config.yaml
d_model: 512
n_experts: 24
balance_loss: 0.00363
n_head: 8
init: "uniform"
seq_len: 1024
steps: 7344
Below are experts of layer 6 (counted from 0) of a mixture-of-experts language model. Rows are named router (the router's row for the expert), gate (a neuron's input weights, with its number), up (a neuron's input weights, with its number) and show model dimensions 0-127. Each number is 500 + 50 x the weight over its row's rms, rounded and kept within 0 to 999. Numbers have three digits each.
After each expert's rows: a language model's description of what the expert responds to. This comes from a sample of Wikipedia text that the model never trained on.

# expert 19
router:520498482488519511430448521465445523415443377445544459536493525461454554493507506514612447495457382630408418547504434531489420540511473560456512428515418490516494385562572529545554476536592518561508527592419421451503571513445533469446452511476556466576588589512592504494521580446396476434518461518536552494431521447490559459498552474431459478450477494476587481521503480442464529489510
gate0:523524493460539531513518552588528493445419497534474494492403502609516506517508462508509478481546599554432448466497547541503505531562570458516416394531390511484415547486571524477518555537533548439589556533489513552469469524486471473453422590502583543561523554523459389550566498519606512451518564519550498502453509533494503496441399480413469548504520437464581528656529565564397503447470
up0:510529469543547469544525434495416462481466560397435604505528459532460468434462507411491554448549535530419560508511542579545500532494577464358508475568484524467437595427496479475502435550559421489520543493527501552509573479401447538571484424437536571447435500533543469551478467495486515491491507460508537539557485490546487585510533418519478532481501470519446502539497595569411455517439
gate1:507558459419403532531439464432425465461476462456519477422549538565543560308542446451489396530423479531554572468517393473497501486457521530535522451408547486545441454569471462492520592492566442503544536584467441588516473379568458494459462493608511528415471605466519451580477486479385549543569476483445535515473443452445553474501508575444560498442561606547479575480481460438572493525451
up1:582538419456557513501532494526569560462417480506437356410543424526435397481420559499418479489494475516414464494551531463455455395509533462515515497526455449578576562482505472472399537454522568439523552488485547528571519503476587514486431533525560484514492568620494395468550590520537458499503446618445493515465508553480417426491526538439542440403514457525553438480459502478584548429458
It responds to: Hyphens and dashes inside compounds and scores, month names in lists, and the piece ir in Girl, e.g. Co-written, 2–6.

# expert 16
router:503528424545434441496501428440567496494500469500495485484523469539481478412464537418441560480528506456513557398532448538575545388506480448492561510458393497516508430345362578589493510439525420474529534506455516541538439511485519591480589557489564529392495503466508524502618490615517530500498443511597468552566577633521525481528466535466498566474510460366514527453494526507544474552518
gate0:515515478573535440424508480514517573488592534519400492422552459419509522456553573485509549409561501533556464557440448520454528459424537565553450531550626547520368467519488564513596476547410430480402455564522370479498571469477462591506407528471523520447468531482604495441515483549470508497445557448530625540462470555551527439489531532562522506468522429465426556461555508523494551400554
up0:427497549477523470616419446528479491498459476575462615549425516425424556455553500518499546408467531518466546499495557504530546432558520518443510532503425419430570627416391545441447522527504453502486447548489531430480464522430539490532444509492477431472406541497518421444528472516504499529534567484528514541476526489532479402508588558481455535451555480497449515461485528592464522543460
gate1:443454537583500607535513538522432471437590507435490554471553454560490515530515432566494409545499455523546490568515501509422536549514421572534502514554532435512515498514546514427515461467440459482385591457496445503537577398497523469464545566425520479584453490536547478496475498509446567495544423529546533428504524485420544502471480515484552498480476429447439552501617446402504378449504
up1:481527494479417484515428531494441487559550368506470521472488561555532545533495494518399571448437486532434488567479526480458454507485461492532536481416587495518499518572538508466490511567438523514535498521523500418485451462522502459572467523542452384505477376524501426525420617453494473493560491461487589528477531492497484485564551483528517519498461529501547392437505515455492529553404
It responds to: General nouns after the, a, his, this, such as season, family, class, career, series, song, company.

# expert 17
router:524513522529460481495524451544481530585504439591522276529488554537532526527463537472381514477424482510436552370446527517471454523451485527497522530465572541495554465511339522442529521482495531498600626485504527503477494560484504526529535437507468389413499426570547539537622466580508546507527526462463465554503509431503433490423431492449439498483563474484495493509507535562492413549579
gate0:490517464546474485540495439552531455394430472551546465433490498452431601517476495427522537533571457452594525448513523513469405461484458537404502481481581397542493574504504516479525562554488373510458479616503502536527433500483468491535533516512492465455471561475442583504469466570449497504480516509585476552480509463537463468533429512561496539508515548530547562484605520455524482471531
up0:580440450449432505444596451421539413543454499547430494528515522517468471458419629382440476475506374566563493470536501528358499590432497475491558525531540551514494524526512472490486449546494485497529485462551474514373499494475415471470469480579488466439467589519475488535565445505540450515482475465494444511506549539543451530466448572550519478575480580442561506398587482359568535499516
gate1:453501469441564489441556547483559512555454517508566468547456578488549516546553488530509594441519494535488493504564515531486519570381466467545461543563482464549520585473451584504539400461493539535545579511485429553475511565515523479422556517527560514532484471428554501469489493567517504606514454495507539528529520532562541528370431470538519533397481497578468453496432476579566508471571
up1:534457524447631525483501475559549407504464432444588459551497539558461632527518535569503517507457593456508487472543563539530589519452500521471456477523503505448468429489492557433569556413550483469498566558525480485485563502456452383484480482368487505473504469586548575498504551481448531512416485482597476545448539507450548477467512455615449510486556494514492613502425420452549495541449
It responds to: Final pieces of surnames and place names, e.g. -ton, -ley, -shire, -ville, York after New, Angeles, Schult-z.

# expert 14
router:489532620464481500458562539471603526471467448489443370481482521489422496510477522516488421493500518428498452531569488555500452437557530409493564511471488527575586426450423506455474563480503463535527582454472590527401507526543473431539559548515564428556513561491491493512465618424428580545493511521493467485532471468519389454441439462458509517515495473491437528414583463490566558572434
gate0:556453443380507481444466485482442467530480487565445542573585564512462505460489517479532419441590565604508536465526463531502490458540428528525488410461478515450479457527504451484462559487466530488462594553482496446476535562507489395560556447532536481547413447489502571524455488505463501470432508470453505542438584470496518460511538584558519501482432499554550488489525492430505471451447
up0:490494421536595577529569525523517492451534549461482501455446475445453590501433458534488567557473598614532511530544479387482508516489398520481583494530494550498402549485492424441520524530442510430526446430588494509516474480559446408472486563510459582475477533440439420550536549456520483413520519520567526503544490495527563438471497539558458468527460455485585603433494468429537544548506
gate1:484503509460611549462492515456549558583461534574494539575532578445374500456518539511507475526530525427489458436437601577463430445499470497414529587489495538498523496484383508456495450513516511513490524486512429562581523501474379407513471542514462476526488505554492581568502549463452508564542592478446396392525564508457521433512519487459543539432493518530458426455566427476522534501577
up1:525553473504541537558507541585584522530450556606437507524574567498453452529511555580521548486523378450496400583503529441468470463505394453511453497532541513546418506432558460432494510518487519493567473552477562484477438539676525585533447516522519506435423541496375517506450487431531473544484526439499453524504539441574525549519444516502588542517526521380531489429574464603458475481585
It responds to: Words in biographies and infoboxes, such as field names Nationality, Born, Position, and role words footballer, medalist, first, was.

# expert 21
router:474538430479614474493465526567370471584529429433505562556478507468453567516563432528526556489559462556579569589485555462501538538458511540485595457453501439445557549441578584553533488500504550453495468613447452518493452496556510555504374421471529439539544487488619461554519478468461461457470485463556489489552514487505520502579423468555509470477509442602474508472534545513533577470564
gate0:590387517448538547488573430464565444456517446478494466507530482512422522570469517509509487529509570505556438519487490509469507451466429523481496570513621513514474496546555400465498536556486440500534548530541537458520534412543478549672433534421513482460448505477523437430520458502405572533481490532522507533496442463479470527507587558500578397514602563427450494559567466552493475541535
up0:480631496504488417497512561516412553529524459530473493419463439497467445512575451419524437573470530493569528512535486487484523405532463495466509436579574539463549492580423536510434458531473436468475490505433530540497512499501470460540477504565490555521557483559518580526417552574498496474483470486448486495483447538507427508470451444492537543487431570546502437458475512541490566614505
gate1:551460480517494527512381433529553544500617490495523498510428486451453553595465376408523567455498468572578446563468477536628516477496511422572461474556498459512602506493448624429372417561531509483535488489560573488488580411545503479567397474522532453534431492568540503481525530540514573446524422421456443599421423504459555482581568383475468467446444556490424517476475459423499506489444
up1:510574513483544542587447406458541541575483417520583441584574473436556489508472533461536492442541408473507463495454474493449446461530491477532675564489528558502528535487531462568499552469441502589433514415482518554429372518510487531614544503506545461354421577516568497503462508484556485473531510493470544481485536388502489466464413439559472514494532510377428531430516399475531458451533
It responds to: Space tokens and leading digits starting dates, times and table cells, plus time words like late, early, mid, soon.

# expert 5
router:480487526433382504595519472456530423463561530545503617463478404501568460464565530503372450465423544430451550417601471613488477429473560583474534512484531522588537572495435484422506527444460489471571567543517440432545512506522511477531503570460531471502449494529576418588468503566502460482600538493447531567500449490446454532531596479511394522523513539448546492567456545509429515422547
gate0:535460454450506482573497543500477492458506491500448450487592465470582525458503589448501539461522492520494530544462524552456515470516632544574464463511440522488512481457598525490556524487445500571524520549570465498564513453483557484593501517556475418610390463548498509497461471466479455549485464563539527463401408495426540493529493471496429502478490538490520495567432551471401529453520
up0:451448521515457496467416591504514485452633537529561572533473494522449497467544543516498472451491439510520486532454556511384576416429480465462454524438497520529421519463575526545481502545478614486483502503363457511474460457483495437432588493448459539518572613584489483536452615491462455465508577490508536522500485568462509462434508493524470441547551513505446517470610443497434512513500
gate1:455495513496550534423495551548597511540512523514584565422467483548434437532571468597579536493466585409521503471509578508517460543596501582551533470546423456471516541527588460514446569492510433498554554454474486499474603504495496433414401588522460493551485420502544536495601514454413482519503469475570491475566431518461474464397483491548439532449431518498475525495412485413431501501485
up1:475518491517606484413522559541559487520467506527492414491480516564513478580582540558527400472530514624426561487491454492440515609528550460449546569482512452532533436518481490419466529579531419528491470434503512611557340523523550454441456505531530469493479511537598525529530404460558431540556525438502449363522487567502499550467480528670495532505493463440498558565543544495507533544469
It responds to: Articles, possessives and adjectives starting a noun phrase, e.g. the, a, his, their, new, local, plus adjective suffixes like care-less, ardu-ous.

# expert 2
router:501454459435556471519521512574518553493508600545457645373562442536513491429496582468473529531441522541557530542481476518408530514489450476538554527458556635473549504476568448540561470478485512508438522470530400544558539537546506572553477531601500508539533429532608525548460553564458535520476531533578440494453502492471481529540421449513528499562520507533524535547571487529490518495500
gate0:506501439534488466517574427359501539487474608465525422499426506493550486585533454442497517499456484504541459526463490574442532572480495460493469516648437513487512426537515424513457491492550494471488508525460507535509474433492544464427545500379546481409506478553507413462438432444566519533419649541506501495557464533551570517478466518587429479419560469495489564522453532521640502459424
up0:580524543450554466486460467472478545521511456425467515468496445458479442569495447492516435522540526389466425407513495404413491525476602411526488483471497488508511537527477490515525440508485585543602444526552477539565533574500483591477498563522585454501459475545460423404560404452619487536415583436524497523543495484518558495516513450597493493496532444514391497550585468414459504584557
gate1:391396507554569534464412499534399532524464530486470447552608446501576583488487436449502495534575463505506592592512493492590465534556560510431484504487431514464417499486606501459530520484445587556431526479497530508522467577501557504477509458498461467535511494601547586493474553499546413532439429529508503527557456501523445533419498475542495519540508407463478483598581462542426484415471
up1:473498529522487474483502503575550576546471478512563534516477419477560441513430514494458499532438500478444472408628539505399515468473523437472518487480535478480575532548479417456505449504443505504536458508457474531539483592518459469551438474537550515434490456506433483431499475563509528572540501503468438524562589587535559572508458525470399502529517522569482633483515576495528510478434
It responds to: Bare space tokens and opening parentheses before numbers, years, ages or conversions, e.g. "(174 lb", "age 39", "in 2009".

# expert 23
router:357497440467403548434434473558414412481375482512497470542529512498546355435507492446456449485449459463531504483388493503486462485496454578530364453451457478534527464445519445529442550483557483420416601602466529465504512488406501523458518520496392597482526466442428586499483439548482499500470469541422562494533480500555446469423533547582474436543511472483475597509441576573572464445506
gate0:471471536534464604560460582412474475486440453435491503291451576517460489514484469537476509518496448534502424559484502496485512534458492499504462451571544611514487527378518536468600458505520558496580521527456614555511574582476530504509463574497468413429560516533474558511426452575515543493392507540548467468533542480647495451512542522491505545437445487536480550470533519490532485523454
up0:515535452462554396545451479506419565469568562535385445478545465500406468523417503539502491471543468580491540483513541459470461505530495452558585528567483507471467428513515505482520536497391541554516526506474577656475438585533540499548502531436385386553559508518560455471465491448501495451511531466577589452529554524400495594550498455456567540447489561497510545508479511473432418551513
gate1:483546500502580473565552559380597530524535475552489481599576510487405467577470543491535466620522474522405507508562571454450398533543522524492601501517521410507483538429489427477492577572445480490504508443549516520463494464544448505527515539486549445520515525519585644481526366459542531540540496522492503521503519531456437504549425476451531511450386503504455459517584443512562522513593
up1:429489446603475453423474421525382417572447560519495618447521547519423475525484475455471528506510391449505545503542522487503455455458404553576436589459446611531550472520502467514519499522523505406455512462533454507513617557501536537536547483463538473381442491441448530415455463616533576515480484489421507484516551513517467503472469512438550517473582470461504487512426540502486435503538
It responds to: Odd word pieces in taxonomic names, romanized Japanese names and LaTeX code like \, text, {, _, e.g. Shige-hara, Baeckea im-bricata.

# expert 7
router:569518478484576540484495468483541476471457518541532627538554475504593461472512442556554551523563504525576498495549467484463516425474504392465532483588529439369486428535346470425393513552530502506478501505547485473490486546488550519520549510410418423482405469467489499517429492603514474505510492500478447514541503529524481509468528504505515457422498468637518507535473526536523550490509
gate0:509571473486468486479539524497582524599449555549538529512574441566499556589412518500538526485459496477540560415446508467507514472522553470503390553465509518525550609549418467486462462547621374493535599504482535540562550523504440581484608488512474498471455546470499560463488469601399514523560545552539497562531513498437473484593524461423436581502526535374503428518494469528468504414480
up0:492603469499573515510500506528532505499510484564502523541511489489539451450475371543439462416462542584535398589467508502543532526457484458483511420575519493458476522576409517418529521485452438477510444460523480421535464531520575464600408449509456435507497573528460538528496527484523435453445492478479515438448498499625523543500560503536495451456487518611550550503449509550467560508519
gate1:449456466504523442497458493553401462580430558478465586446523513456483465476516550456522456509462524439554576508551443407653451498453528501588439479577457556474446471571562513450636431429474417476503446492517499458514488487498438535500489517505490526372516489490483488456474516523539468588555524445514486625482462530421566530546403432365472479513463472509559491486518553512479505345523
up1:475503488463402492621480422502479547498548579491459555544467577468487479560505465488475527451508554491470474495458532467493496453546490528498307443439551523559370546540457528581555441493510501604489610475512526437494494545560518560577473480591459515513503556523480575512573526459459464481477446491478461522498487489453493435540569454504549538541481513514566412578461461479574499471430
It responds to: Verbs, auxiliaries, verb endings and prepositions in running narrative, e.g. was, has been, became, insist-ed, into, because.

# expert 20
router:486488475545509476570600328425520576415544490500544530545520548547566518567506494487426485483567516566485547457461640513484556649429535532570470500531421462531440442511557484529585462521477495577497449482521553468569551418546417501500491534533533568516499488637549482458506511392481487580471409445522511411448520401511558562493566518527442549523548497599424557558539462524495522478538
gate0:447520524453532491571471508436373437442485551497573529495560522524517477484547478411418443491530512487411484432436476507480533527557531465499543543469518524460518485497518587536490449449517505409497510555462482502405433407392479550556480510537453458481474519518511536503492516526458490426464494483444535486439486491648528490541483507527467428650489435511547531521533529589437508516467
up0:443463478489570534440523557543504535358499433505488551569413531508474468429521520475461549445503427492457523410528511524490431522494430501578509536461505493429491514513583518379501537432347456492498577525491581458464515498552436547420458541486599492465428515489423442469465469503503583408456511465441506588465546484523391608488409428517500528542590591589553468531586498511506447521532
gate1:494433494540503499500557415496578550406512498510505411502573456416490503518435377480542480574459498510449449496519413432441520484544524364465494534459513510579517545463436498457496493493448455501494472458559464582604542540508414517578551554460496553444521463417465454543555489621477526511474492476633514538516542434434484516477462533451462539654469472545451519422506467513491462545445
up1:525538500517489449495434517458507472417494498495522483478554552478575549506555450545519504559540535510513484485440503434565452509499462504523521498487474457543425517559542402528506408564541524457533559517470304509483465483451541590566562428499536472547583504468480455459430507496502435438560506518479528435432546503527558477539453522574485415500546436551535458527513558383458524607492
It responds to: Digits, percent signs and measurement units like km, kg, mi, per cent in census, statistics and measurement tables, plus following headers.

# expert 1
router:490432583539585637504493490461542455486485425527462396588571491413590515472470479561524490533460507587628464593514497463516460591423542477468507440418505570450501497476493489443457531464536539473544488451516518588549475510543553440499547565446586406553510479515462543512519514520544466475528508406494448553527510558433496518479535492513562463506445506607583541473544371396527607439459
gate0:458456574441480534526360523562508434569463606490497537452486482450433575571509618568494528518517587544545437459529420498482530525521439479472464426557609528493503513470511518586474481544436416509498515542500515461501469433528504534460452493520531535522418477481515500547469557535506565429625461538428421460491466490476425533500476565485498524466439529427461558532513652512568488607472
up0:427501554463520526521428500540539586488477502505457535569561475551522550416355520497458524665469571601487406434515498507373490526499549497526535484520439526518480483487465481497514589544436479480559448481442451556458530516541623480447456465533556447481462567551472398480513557482522530513558485538448578508467469491513488470425394544514437492455491498534484463527495439482495460518511
gate1:522506587596530519505524476544440540447572553541562596483529483457553471490438577542441506410440557542485487495511429477498590554606602478479478483432511439551432504494451393566491459567552544469455468482632400521544458435435483442574488478496520549530497434477441560480614482528435546411507490521442518504489519583549537444350499471565574486503525520514478425456573446543534598554528
up1:582568494576482550530549564576626567445552486470477485415469424522560506490551426527530509545439529464392561563572422453358501485549449504444552479595604506549541481496424570423451441460460507493549503530536505403473476543557496547527505455473524543501500457611441479422460501520497416504564490450573522567478618460490435507515463477464443498454494589405526454518483559514432440520471
It responds to: Commas, and, of, at, in, closing parentheses and dashes linking parts of names and lists, e.g. Museum of, University of, Fine Art and.

# expert 0
router:488378493484399582438503550566439555559506520484481366465480478447481544513469413555466476598475469521505494523539492517498552519505453580497503497498434472514456535595680505509509405541413544441480442482513470513471521478445512468547486422588521531445555500501580510548475488476533490493441531493528429538528435562436545439565467454467495510560451439632551454620543501425438467537568
gate0:451486406515502470520535560531508396509431527383433557635445465444544513546570417470453476474596649504514482484489465438453499476550544410552551510529406516549507475425495527525454443542530497487552471491515456525472432441577499534462456516457491482503589574603523448503564538492538560537434530463476500480548548574489494496511500549368549478433491422503465452375475437475562528483572
up0:561561462567503528422549497453503604544532477420481531574510510428597444478482510450617520559539483397467481513423547500525488415526469538416491504535563523569544516506461536534550512420445488560536544471511554541373506478327499581635436555450585516486554470524565549451504535488534509559449442508551432480406508485435470418498497509462542486499399392487471533536539487502592496554479
gate1:508469448456534513514535520513470447509628515432509517434531506515444435519516363530545568455438561544496445600462551490546583509454558550498565542579542514532501456506512359540478517472546536492472466518464403516524535541531537504447542546448529508462466506478580640496547582512525525472450523543408535479384472550546502522466481517413430477501479488513473389421509468418538478583548
up1:571441433531515437523521530516482494420498428591456562501489525559504455625517455521474475514546460447541483412579420478528537532555553582452523552455526534510498442466588443569498463427495431521477369522480515481522457543505555519480546443416457553458419503509465486464490561431550572560488541424378477522414473601500534476584518487515485485466509552495430411473480512448441466319467
It responds to: Pipe separators in wiki tables, plus colons after infobox field names, semicolons, and closing punctuation like ). or ): in lists.

# expert 18
router:468418481530483412518454569487448481532555575519520598496445513548457548519499461581594615504532630514461479581462536470455568385499591502545411476496516526411370485456507540512538508508519479510496547512464442473459518437566474492500530497588485500415575463468519477455439417480460533455493569467508489429475445562484570467536515429497522540446500550562468463540518589351493462589462
gate0:568495458508442550547449553546444514470533520576461529522476494429577529478555616551419430527497518477499511503536586547478509530457498497462560481454396500526479466500503468504492449530491419470424456537476479505501515478483484517462529459495393517515568485574537540505516598604462481481548507496561557549582528489539573548537469418552390539480478512505496560460542454376435493409513
up0:451544455485407571561474491553472522464582570518445420526543473529523426548518549541511494472447479565503485436586525518482512533456504597488554492538520478576503545411558475565523498466412487527473583477449489659452493527490476477483553547476452550428457522542507503451498452500482511400579464553539491493528424612500534574485513474570507543489466508512518527581478405582371485445511
gate1:540445471434486487450459405486437501500679472497578553517417550507441461518573529507462452581498570485449499420506360562538517502448504479431424467535525523483489499482500569466527531552546564552522545441509515400420466549559487438497533506428515433472544485455474478517440561522513450495562510408415409476465370497518422432545605474471450479396480580541439542571504562514462610437506
up1:504386568473511472523474507440473512505542458568473453539508481526450484525526529546475657545541563518453434518502565534495421484506483563527593568496479474515612474395518515539585447529545432454528500493446446446531528479379480530496506640477437470561444535517522548484503445459394544626465485596479393578505333493494465524490509476524419532501511481474597451512549402441503611495434
It responds to: Middle pieces of Latin-derived words after prefixes like re-, de-, un-, e.g. unexp-ect-ed, re-present-ation, secl-ud-ed, Mun-ic-ipal.

# expert 6
router:440427480489576530586547504575505509578510507436484491540456607543445522511562475510442492583587429549459501566548463533512455443536505475481451550521579451578479617516563491521566496476576469504527517523536436559519462483545505524562525561533565464499509520485509509501470529497624520561481479503545497477452503466507456539588556591543506494450514530476501464554499498528444481420432
gate0:603545394477489398541556473489418558466489479553499596471482509523486484539582546466455549527511397498424540536532469559464481536481511537384479518498482512565488532551528488470510466488504466521543508523518465346377513451527498443421438495557431500490444529524533565534429514534549534391476502510385585534474516483512542513587509517512461582412461442541523462486555424473479492644464
up0:552460531448494487517456601481555499409535481523525526490449532463504592512524570532512509521468413574474555493571407449572581535538447508498539482537526472492453520473517475511500538531500552405608504477471475469480425578539593563414539541460414512512494470471478555483509486453366486486568480403571340586329508500480469445481465573572497500565538519503489406525443487565500441480465
gate1:587434492361490547443515514541514430532531445500561558506527453437499533462416509557497500592497503502488532483514551575478533524558487500574552522482572503516352575472483528505589497487435434487439506501551601522378495463523492599503478507475529651500562540513439429527569396576548577455549513509481434472565613421467559536517541445543474565534470515598364537383602474536542466544460
up1:484600486449553484519516540505443478514459467472456512494534507565491423532496473473436501512376448446467527401531537568501522525500528537401561534530529593455442479422428501470500504467507558481520542596510425599436516473510457449479583475520436493422507483593530547447393513570509559490493514466452473573442596489510498468509455432498475461444444454579497391487553441545505438409434
It responds to: Short word pieces inside non-English names of South and Southeast Asian, Japanese, Baltic and similar origin, e.g. Mah-ar-lika, Pu-zi-kovs, Pa-pa-gou.

# expert 9
router:528561519488511490506474410537562472434432529470488486498520474486544397516393493503494461572464465387444595525487493488488553467504431539594507486477567535499449501574434357460531461508442490444474337464499607453385483556472500479482485423500526584472460435577445538487503437653427435482482459525442564543531546501507444487354422482517544500526402451396492536417463460564449492492497
gate0:491455480559583442514369504525493471555506453460490478552462476499488519535464561472511488523544493562497520511515466563494438538440513472537516505501495500570481481415497507441416431465480472591526560500517432424453458523536466446494511506477469415583491551586428435492537518498473569435532530509583559466439515489536525413516454450428457447552499507569512498499609428451512508536493
up0:485638525443471575392437438513481566565467504518541419472450474560487517488524448526503523464515499505462551544404551449607531537473426397452473524494460436490477555563550547570479535488449431548498502455598509459413548469394467613613518524441516494616465488388543506468508489430442560536455493464531570550457465453522413472530511537503578531508634533595498485512604472496487490489443
gate1:466426560541525562453554516491456608434454532528486498467494456566495517460616581492505543543533542487542472487469474495450508470480455447514436372532633465455530478525470556482532538513539479522446511541492460548553414539539461454488544515498459465445437487591511478497416479539484585533359509485493636552518497538575490429520487514491489498479500518487583524532461513465541530442542
up1:481482561436446512540447494408489505497403560461521567526400541538367553476507549494422502594496444484538448492448436476489465461552524536441505518535543573510506527485521473538496448458469527519586513432516494450434397470530544416412540505486464594473639523559482535587532509596505523538587499511480526458528478485530531475652499405488489545518535436511477464467513534530487545513499
It responds to: First pieces of proper names after commas, pipes or "the", e.g. John, William, New, Fort, single capitals like D in D.C.

# expert 12
router:500480525441396528471517527460449539471427436534479500538481485485464418505497385470504486364425544523551577514467513445534497517501482456429523550450514457486502546466513579507433478518420441505521448546495517505489465571449546542480539478405402440515488507439499513501476521435532472460456500580496523516504477641462471499465541583563416443539492505517425557529476480593444573421467
gate0:441455533498573580467561536494377520519510494531540474449492447464462521530441429489499557508541491640484544503605544390469589477515445523487566475570390510479457496474498455453369443529429582564472519593511483551569586461577462521509552419557579510549447444522421399507508517540539467587497456468491573573525474490513573516552443512474456457534402381562550464554536437488470544623533
up0:510406509510455551522488481567404545505531527536494562527430391481523474530402494549525462579523505595565464484458584465441397573580535517438439471499416368512557478526527417502472520513447423550549481501512602493509462565536453480473489406569464520534559638567504498445599448609578576563472582480455561509551476383587498619490501499488524496482432437461541423545419475535465533521532
gate1:547412525553458402486527450516449505501523567558482504450445507445455530562518553534564477544455552440440610444510542491480482621444464374533511465491466499549517458490480492493449508503416505605445547526500575440460464379600406511510541564568519465512424519521586461467505436534503388553475547490524538546474531499548495498477521502546506564575429483522581461473505518500455516446496
up1:496502617512540485590513483516519550599499500479521524501479414548497493444491457536452504486494515499509431531526477529502516384478507492492434527494481565485465598413530473508516545480567608533540414422490445535485494542470449487508462529538481478535548426525524523486523546547525479533537424579601520510475552489470506438464363488553492446437565484457400548534528444494559374476508
It responds to: Prepositions, articles and copulas in running prose, plus LaTeX and math symbols like =, <, $, \, {, _ in formulas.

# expert 11
router:568513485500511505399486513523473517468460481464548505416523417532583499458568479471483451493508412476505545589551564413550435580504539577527572543491493519595522419532551513480500565438421443569476436522503612518514473511422545513457458501487416498490464444523504516560523547522590474494570556411524520527487538414494472540407462517422598523416567575475581506426537425602499433516537
gate0:553549465484489518438492572491512471406462509517442496501472519582475468557372539477548459502534428553509477512507534514409476535497489509493507478532506545595444498611506596502489512506532477514552501479486533524575492553512432488452503488577476553451429391533517509503504527533440603475492504488376510427456513523500453562460501414459523624456394531484509459516493465512557470549482
up0:465518546548544583489486586512533453567524566472534483490452524441450615591539523515449498411519493482562536548536448524464317491559559536407578451462536564509454507597619499482493456550506455531424592596494516458428580448462495517478501469439455494447436521490498507506482521528447541601466602402522522508492506511527549463551514478417524554443445515471498513554456506524470507440464
gate1:529434504537521635499472496460612384516474502559503591518446567433583518457415559544393459504449473450422576447478458494432572483418565489624589422478561531577510420536539533498504493523489515607551493535476410558438439502549526478507459419489473571487488526546469529481517423558535545518472455387612490451584442457522508585449504442555593494510524479491491491564493489555503476444539
up1:545438475469491520490499517564549517422513494559558496530583459535471473469541474483451463505453492449579558570483496578549511558497518445475453535482535583467503554486490541558477470478435448472488490427497495498477564506471466568444519515456472475542532502545465401412537547493535504485541529511492494504488531487479512400511570519417554453415449476605561418538540464505568490484462
It responds to: Periods and quote-closing punctuation at sentence end, plus pronouns and words inside song titles, e.g. What Should I Say, You, Love.

# expert 10
router:507479518532395380424547586374509438603539505579558477511439534519465481503480559415484504410532508475594491383540402510516583384414518475457521484523504449498550489430391493467528518514423456514519566527474507545571486471555458538446487516495549452454442551468518531457609492644540505537537512469517426527499471465461502482504582519491443468530465505446545526502501439526543535536512
gate0:514431509411511484461590499422544512521528552483454429450494475511543555539389471487474517514486471464462359400468546481412513475496594467361545548460414518470524536509501518475467452500531543498483540535463491477464509593516574532517519554565505608475528507451505532552472485549475463529628513525471485510485448456463419474539507437468420530523591535502516507537499542544491578461426
up0:431556356558518486468442467485452485518516451423513464599461561481568492528619520477570541651610565413446445527566472420414467527535428472525493483566535517478549452497414470565477476469542417564501395503569468525511548411525562502449483607464496538531457478430473600424495417501571478483426624419534451402559499478561472402601475417542547487494539465490492532567493344555543522455533
gate1:527580512558537475549464538509471383443549479465463573458504465578515471571435472451522540503484510562436408400526537542454541473432424548482485534526502499525446585488568368469506537475484460360505589538528474535505529448347479503407518481482531445548492471495493408485549526553501482469502528459458497504456473411619450455487506565405472497573495493485550528532508424403467537568490
up1:429359540542471459616471499539478532427521507570480402531595468453511529470481479514557514473570502420492448519509495470553469505415499454439473535483569525513610452482421472431447440525461612541505386475523508559446469499563550497463514487471482517479449466555400586488368587575503443599476518440470436560563502425478506492491467508569418501523479524602496506523534491482532500573427
It responds to: Endings and stems of general topical nouns such as plural s, -ation, -ism, -ity, and words like water, law, music, tobacco.

# expert 8
router:451580502491575521569562537534529496514536591480445521461455463534465550481480516417572516498542492489469484496454513525562494457498500539526484489478574413524536556557542441565505489557547598456388488412539471570532466510519472502466480498567509517551507473492402441489459396443577630443523558555469529506490570496495510483507422457445574432582492522476425391481507548455556378448471
gate0:462578417487574405462516428496520459486494562547473540504493554518550554506520512656466521465475520535465512401586550486559522566558568491412476504577507498423528404546505489433539463632505580510510559560505552552492458468573539522531542533535460433528525586503486546588498519537528480449561481557470575490494488415606507505465504509486467438498516518551415524547491487552514461501482
up0:506364466514449500442510585566505465424524596512500476482556409531486541540429438484507418529478496455505520433472442510490473526506476482445608447581499480519485547513561438499491505463467541372458469467577512489501537524611454481480476517529454489480430442558463519456527457543512441537523483490494487519423496554479500496459580561507441516509422496473498453516480523386538536432463
gate1:470563426519509478425541523526475622567547478484518443591485523484485527522497515490535428473468625434533523476522457512456410550469467413547404483476575478384438502458586471478481479480521562514531547398453414449458500505541573468468468440579510525468467514393551535474479432468526464531402592514461598579513553330564539532434383557478452493547441522505503500451440561537571405587550
up1:435479488510507513497485493486545495504547438512504426548565576587456563449556518519504391459531435479519464494478549468503561566576557475496581476519449475519519462561454543467512512478475497493602464570522444458488545599508508432451507473529463445552494566548529441433435408518481542576390427500532629541514527511423537503502484530504482528535537526481455531423423518500546497440450
It responds to: Word pieces and accented letters within Spanish, Portuguese, Catalan, Italian and Slavic names and places, e.g. Córdoba, Ferreiro, Valentí, Paris.

# expert 4
router:525522558503439435476442539431484526525499478459542558473496446455462581508554570511534438451560541501623488625480560533518482449533551487480496488510485521476503554461452548543464424557483643527580472565588492464472521511535480462551506457359447486545479563407393563449503454462497585485465494578556470454469445503535519472655407459502540599527472545376500474413500519459514531516536
gate0:475463485517504506513504430478491447414442541486500545440472555414536457432539480466515520461462405500453457631672442570568539358469436443492506419425493449502533421513365504533414447530521528416475458508516504476416485498507454468530508517579530540497544536444485569450461583464372552448517459517472557456517446579550462562496507475519499526491487501549521541560501425557442439535499
up0:481456513551536422584570451500474553466512498478566502438456538537419468577653492470544422542528524418509407490515485525438522503502549535530497446578507554591471464482471568539506441519568474467475473514509449610474530554426473537551541451425505542447518506436501454539543552557506475522503484494505592449499407536530484457560515495520539410498451533475385533493528441547555504447522
gate1:518506455501452498443456520547482516437450512432516487500538468519485456513490559551545459550525421549520442489470563544516556367528486557538451456465587517593509522469498560492549509521492502485559494444413579460627609552465443513499500561559438465505501424454583509426514557528456451482509486487605532499507389527495489508450570448444452537549451443462519550463498430545513390483526
up1:464473530545492516469506510552563571531355421491468528417490453473572529501592543557533643470533463507516515462470366471466602560474468475581526487521498526396509506527427515505447620516478495407489441580474547455526462509556435530519534570449555423437513461571560424453361489467550485544603543567465517532467524421513496501381529409444508432496436509502405516460597499559444408470551
It responds to: Line breaks ending table rows and paragraphs, plus section-header == marks, table divider rows, and table header words like Singer, Nationality.